python train.py --n_layer=14 --d_model=224 --n_experts=24 --experts_per_token=1 --d_expert=480 --d_shared_expert=0 --activation="gelu" --moe_layers=[1, 2, 3, 4, 5, 6, 7, 8, 9, 10, 11, 12, 13] --router_score="sigmoid" --normalize_top_k=false --routed_scale=1.0 --balance_loss=0.0121 --balance_bias=false --scale_expert_input=true --init_std_router=0.0204 --lr_router=0.00107 --n_head=7 --n_kv_head=1 --head_dim=32 --vocab_size=6320 --norm="layernorm" --norm_place="pre" --norm_eps=1e-05 --positions="learned" --qk_norm=false --attn_scale=0.177 --tie_embeddings=true --parallel_block=false --init="normal" --init_std_qkv=0.0334 --init_std_o=0.00632 --init_std_up=0.0334 --init_std_down=0.00632 --optimizer="adamw" --lr=0.00128 --lr_mult_o=1.55 --beta1=0.95 --beta2=0.99 --lr_head=0.0111 --grad_clip=1.0 --warmup_steps=292 --schedule="wsd" --decay_fraction=1.0 --decay_shape="linear" --final_lr_fraction=0.0 --batch_tokens=65536 --seq_len=256 --doc_mask=true --train_tokens=566500000 --steps=8645 --dataset="wikipedia_en"
Below are experts of layer 10 (counted from 0) of a mixture-of-experts language model. Rows are named up (a neuron's input weights, with its number) and show model dimensions 0-111. Each number is 128 + 24 x the weight over its row's rms, rounded and kept within 0 to 255. Numbers have three digits each.
Before each expert's rows: "comes after" lists some tokens at least twice as common just before its tokens as in all text. This comes from a sample of Wikipedia text that the model never trained on. Tokens count by the router's weight.

# expert 13
comes after: " (", "(", "19", "–", "18", "born"
up0:116081142146149094107147120137155113115156128117116118114119132109119117126149112184104145137130137102151127114115080130150121150149152162116090102134121182144150148129168144135166080081130153116156123145151127148137158095154127159109151116125155074099103127095155124154157125135130115121139138093111127165118108081145176108118149156155
up1:112093098119110097123162119112129087128120136101125154170155114130114113141135110108118126159129106104173090158142118125091162102119166119111152122151164146129105106121146139138120154103155115099129149081132159165117141167116113202182149121070143150115130118122120141113142119133129119151106088139130097131141117120101136130143131130089
up2:164150102119122082128095099119146102069112144135150123134154152167126180137119119122098154143114104120155146143102166115116153108115129113109143120116100122131144134112079095112103126104167123111113118194088111138132127127133132146138124127097126166146136114115162158148120151121108145149141097118125143138078146189151112179153150102104
up3:135091107130149132120148117141100154085139111124123145101144146147077135152132088147137136118125134152116144159126120140134132125095148167122115105163134128147151155171179127152098138148109138150109080112140177146171116136143137125076104126118150106155171092160125129136128151177131141136126070125126118169094131122129103154145145147127
up4:155119124139145134120112156156119116080134163097130129095133129109098134085150136113155154151156122094083169108171134098127158151159102142139138163149144153100135107150095116109151139139184112115119130150117123122089102082179133134139164181134120114108096121133149140101123112123106093146128143159138155092139141150114136123128164113156

# expert 10
comes after: " was", " is", " be", " were", " been", " are"
up0:116142148158134121136133141149163151151146136158126115136130141108106128145125111124095156162117104111132131054153144108096134146126117106167092142108101156127118170108123130131118098153165159133141193185157108093146144083181100137140097190125101121113141155112159084146114096135105120117087106131135161101165125127095139111130128134153
up1:157133130160159185092128148126082164145171147128171169152101095141102146143140131116107117110133126152069110128125151136123117113147108156130110130119150178141153145136111163140114128127157142098153081115116110100093078142109110180098167114078131110106123100141126119115083129165130100160135113150109134170119209190138107136148129094118
up2:108138104127133139142147157131106126185114147118133161101123116132125140119146103184109135173140113119121116132147167102099142107066153161085126079127123097174134177132129125135162105097090120135109087168128156131156090119134191162148104120129141147127129154124108093092142139161125113084123163130114174107141117125122113127146112133138
up3:132107123117146086114144123156097100118108112146104091162104137181149101095120135172150154135112117155137130126123116127108121143148105113087091120112164119118127117147180114144140110099190120130166104120076083123093121097110085129156167097151142114143133072163118120150129141142118114163104143147136107123120131110124110112089163173145
up4:133181108130132137100128138136115145124135108141084091127135096124158115160126109162109176141160129154176127107136188144132166125090112080083107114154062136130134118105114135140129170133099126149133101152080121169137132137158112135124126160136115133123111151130142170106131132156132137127139165150115187126111129096142117109082119114118

# expert 9
comes after: " |", "\n", "|", " also", "ography", "History"
up0:094171142130120130123096157113138125134118128166117117151110122102166167178084139156090122113115117131087133151106164124144193119105107182125146119144163153127156121175129113150110135128132158117163122140125129139152160106140135166075131166145132131119126149121109125086122163081152131117099172137161183116139148166112149093145118070112
up1:091188140132193114153105140137098090092118111105148165136147125125077132149116122130101184096143104112113125118174151116134134128128141087148101135147139147116116112124122128100174121144179167108134100178103133160144153131141092105119161140105119143144132126179119126149098145155158124126101149110136137160115135105131124125103157142119
up2:129151130109086106113150135088125179133112127136105119095164127055120146119120083135121170142101137155133140106127128142154129148101150154065113120128112167107113125132143133143146059114113148135130145182144107114119154117129113127112119100080126166094105098112120115141162130117147136116124126138113112147147134156122142143140126139127
up3:118121130130164148129129148127147117152127126144102099126161126101132121125129130162097157160101114169102147124119106130149129171127100166164101116135141130139123148128143141089166150156117148108156123157124125139135151147142099151105122151133115134127136147142146098115126166122080144094098188104139099164175114124104183127100130091151
up4:121129116078096148114130118135099129109104136137136173143193099168143097185157152178129109154090118119120106175129152134098102141085110132153121153073129123121145112134135142129124104107175145133159097109142126098117110136152120164106153140091146106137129068154126130110153122181164122082126130132085117145108164120144152089114089117152

# expert 2
comes after: " the", " a", " and", " of", "'s", " his"
up0:111075140174119154101136160122132143127082150147112134126095098148120119136154091126119132149135154129114095145154128122117105164101109152092106098179140120086126130145151152137089073135154162141145139141124085163105153091128123112113170160122112120129111110132103086146132099090119109158152134142108135122091143106139139147111149114188
up1:132149133110151135134113138135075109102138143154121169117145160122101123119138103111153127155163130130139131134167137141142131103167150143167187145091148155127149126147115125083116153159105109097141106152085158113119148102117128131140110160074141161154152134135162119128102154122136117127093112104147177145155127081156149144086112133130
up2:093140161137100161101178160117113103147107121165106116115123120132149137124154195164119112136133140169112135119127116113106132129119077156108111096170165141100117157162162160107117089128145097179146093112135110126144125148137138115125124154121146100166165077133171103153084143134127117126122119111150124156145123133069122113066102120173
up3:116120183104097135156141139092136146114119122146152119127111094120150131092143104122125118103113173133086105092126125148131099118117130132137098161111129161111140154177116118166132173126139116194183130191146094135149131140102127158107095163112106096130132153168087141135107118135164090146125114123112166136106144142108120113109146128141
up4:126134109075125139134142107158100103157115157172128101115135133107125141137105137121082147122148094127085145162169171141105143104081107147107134125107141153131125182131092179131146139093136095123132090117102130147156107102119143132153146171126163135153142102162128157126124121126116118139117133141132062141173125074113083110143153078128

# expert 22
comes after: "\n", " |", ".", ")", "==", " ="
up0:164154135138128094127120120146134107106139139128178095112101173124076098129108130137130135115104111147110148149168134166136123138172133143106148112100122150161151151138154132136113142173083096122115088158146146117108121071113116142120189097133136115135141120119160107143102118142102110102100149117102106098132103075155139101110121149085
up1:102161137132109165166141134139138133123119122135133136116114111132102150118119140128118142118122108153110120133089173128106096138081118151132130104129123165116172115084145055184103149132100174148136100106168124140107100100123129130102089156149112121117128129107097148119127158089103137119103134101114123157145131120126137085136089112129
up2:137147125102098111132113149080116093126111138157116166104161126117119129125156105108124107166112102113079112151115131110153123125091142116151170139104156093123133108140115135168123136189127129153139166110169119135088128130149142140129183149127104157115111067142119150152128181098113095109118158177115113106131152121134127136138118135082
up3:112153132155109120097142133167121144176133110135148108113076171082144153133153131118128087093134097147116156106068140156106126136143098161102104148108106078104102152134123164125117110104134110105133137119110099062097145099143092097088120128101162105085131130116121106103129115112128126098137042141127127097123157134125133136174098132115
up4:153103126185111129139125170106113164145100105137122109122152110141139091114129110077121118154106152163114088137121163112122155094056170147120155089149142121114138103135116160159123106104111144135148131141120136129122163122162149134126073081161166137156094107134152131150110123128116100126100118153149138115068155130120127132131146162106

# expert 12
comes after: " |", ";", "|", ":", " (", " $"
up0:085132106147100185141127140107125119113106117124105133111133107126104084129110088104113134129147140129117138128164085100129146113153171157125116156140091137131122102108128137095140119112142122121141110109132178126166184114160129130141144148123124137114112105133139156134084117136097101135091133132157144121160121166132118105090121109094
up1:129153139137117157125161160136125122137124195133094150144115141117156148124116112113143123122087106092172127153142139172127135155118100117107138064140146118107126129171117155113126137072150074139143114119096137145120126143097117139121110090136104128124148135136125070141129141090149115120142101142140149113121136131140112120150134152117
up2:147138144109092102117140129134064096112152138125124140164149102132131102126110109152129113149082149146126134113128104133126139141114142126108177157126101166126181112135079155128107169120108121140166090125144157062096140116130109132164154148131077154114164050117122150130102084139122111173127135153128124141112095132131127130117158108149
up3:100132143132121143135105101136137131155180154147100112126129160107105118140124108099121124135092154146129107135114114127136119092160139122117163127104158134117143184147161114159120129154137088166120114128164151116093119125145137151096189154102069120097131125158133148103137097155169138086138135141147129157143092087108123121098188143132
up4:135130082166149102143095136091131126099092109145124109133152091085145078159145168132139150115145130138117091119126066127129104125135112119134175097123166140142135116122076130150148124144139118172175161152144055106118097095085135110067087143141131141167088142123125131157150100155127110105148124148145104140129106130135150128110115081087

# expert 0
comes after: " is", " as", " was", " and", " of", " with"
up0:087115166116152127133130159132133125118150098121130129118130134122152127095108124113141146127138113145152121119159148141117123178155130117096127145146105121153121109066128154063127109114133094119136109096131155105116145086097136138136145142123096192117126153112173117110120132130156116144096110161132102192128132126143173111152129162139
up1:137162095122109142123170127127147115114135096108096116145128132121141112161133124111061105095128163142093126160094110148106172131122101149116136148144102105157111129118105104165092109125113160154147147134130131081089113129163116118159098142105124106102166097132088117106111130089150126124139137126160150158079124111117189085131127177147
up2:148138139127172112112113161117135154084136108128120163136136160085065131147095136096146098086185154161106114083141140134129134099102129085131110128140131126106156160114077134142120142087118131157125101142190133128119174111143136130126130141129152145199150153149099138115129133128118102123115127141165057128147099130129103094116086130141
up3:161119118079094143117137148112115156113135105146116083171115099105130149127106146123101159125140125148095103094108125139177130147193119163097120158144108146116119141159108154096106132114124139145147107126087174148098152108137072155128096122159157158105112125113176125098167116104149100151135130147143117137102159126137109156112164131141
up4:159113098131103128129125057145109116080137100134104157105152192102159117147125136071111131085133173144131111090104144142101082090138133133148106120095104137136137105179159163170128129157163113153130125115105126131156116096169123132175155161119100134134127113148114115128113152175142140112145117110156103100097066165146153139109111104131

# expert 23
comes after: " |", "ed", "–", " did", ";", " able"
up0:103102153137124151139137155141107141100122120142113093145137109124126123106074140163107170149110138146103128133109105128148115130146165105102135130109078125171144140133089115106159147139097176105093134147123108115121086131135107174094122114073112157103164182119144125152127112164144112105103163111078091179092167103109100176115145124133
up1:160107090175091180128136146135117117093110142142125195126108122182069110124110156138159144117134135162123147181143176156119129138116146118143104135081083136096104124131100160094153134128169128151121156155134177147150115108147136114144109121123093101154163117133142148128110125126110135129126157144095134135109154103153135082122152149095
up2:120119134116137148162110119175136155113124144137125131164123094117170123107105115148096117145138121141116134171140126103110107100146156120121131184122123164154145124090103139112119112132142159105131159138123101139106059080103106141084148102076120121098131101128126098116148121139130111140129197151080149119113171128110102159179115106148
up3:126104133128093145112149132158118129127122130137136123158065105145172147121090098120099116118132139118114153140135184126132146143144134109108168133099148123130160113160138107129163165158102155132135121130120107148106111132123115131111094138130149139096098145115148094131136117096135127113148109095063090120119125122171165105137142126179
up4:071165128111106151128150122149097181139126160129096145144115106122110108124066110139101118158171148128126125130149072154118168125128136125145118143156097099147112112152131172114130116120144119114172110139131164129094153136153145143133157129079085115144126123139121185137127111126165135137123142104095125112106123116126133119118163097139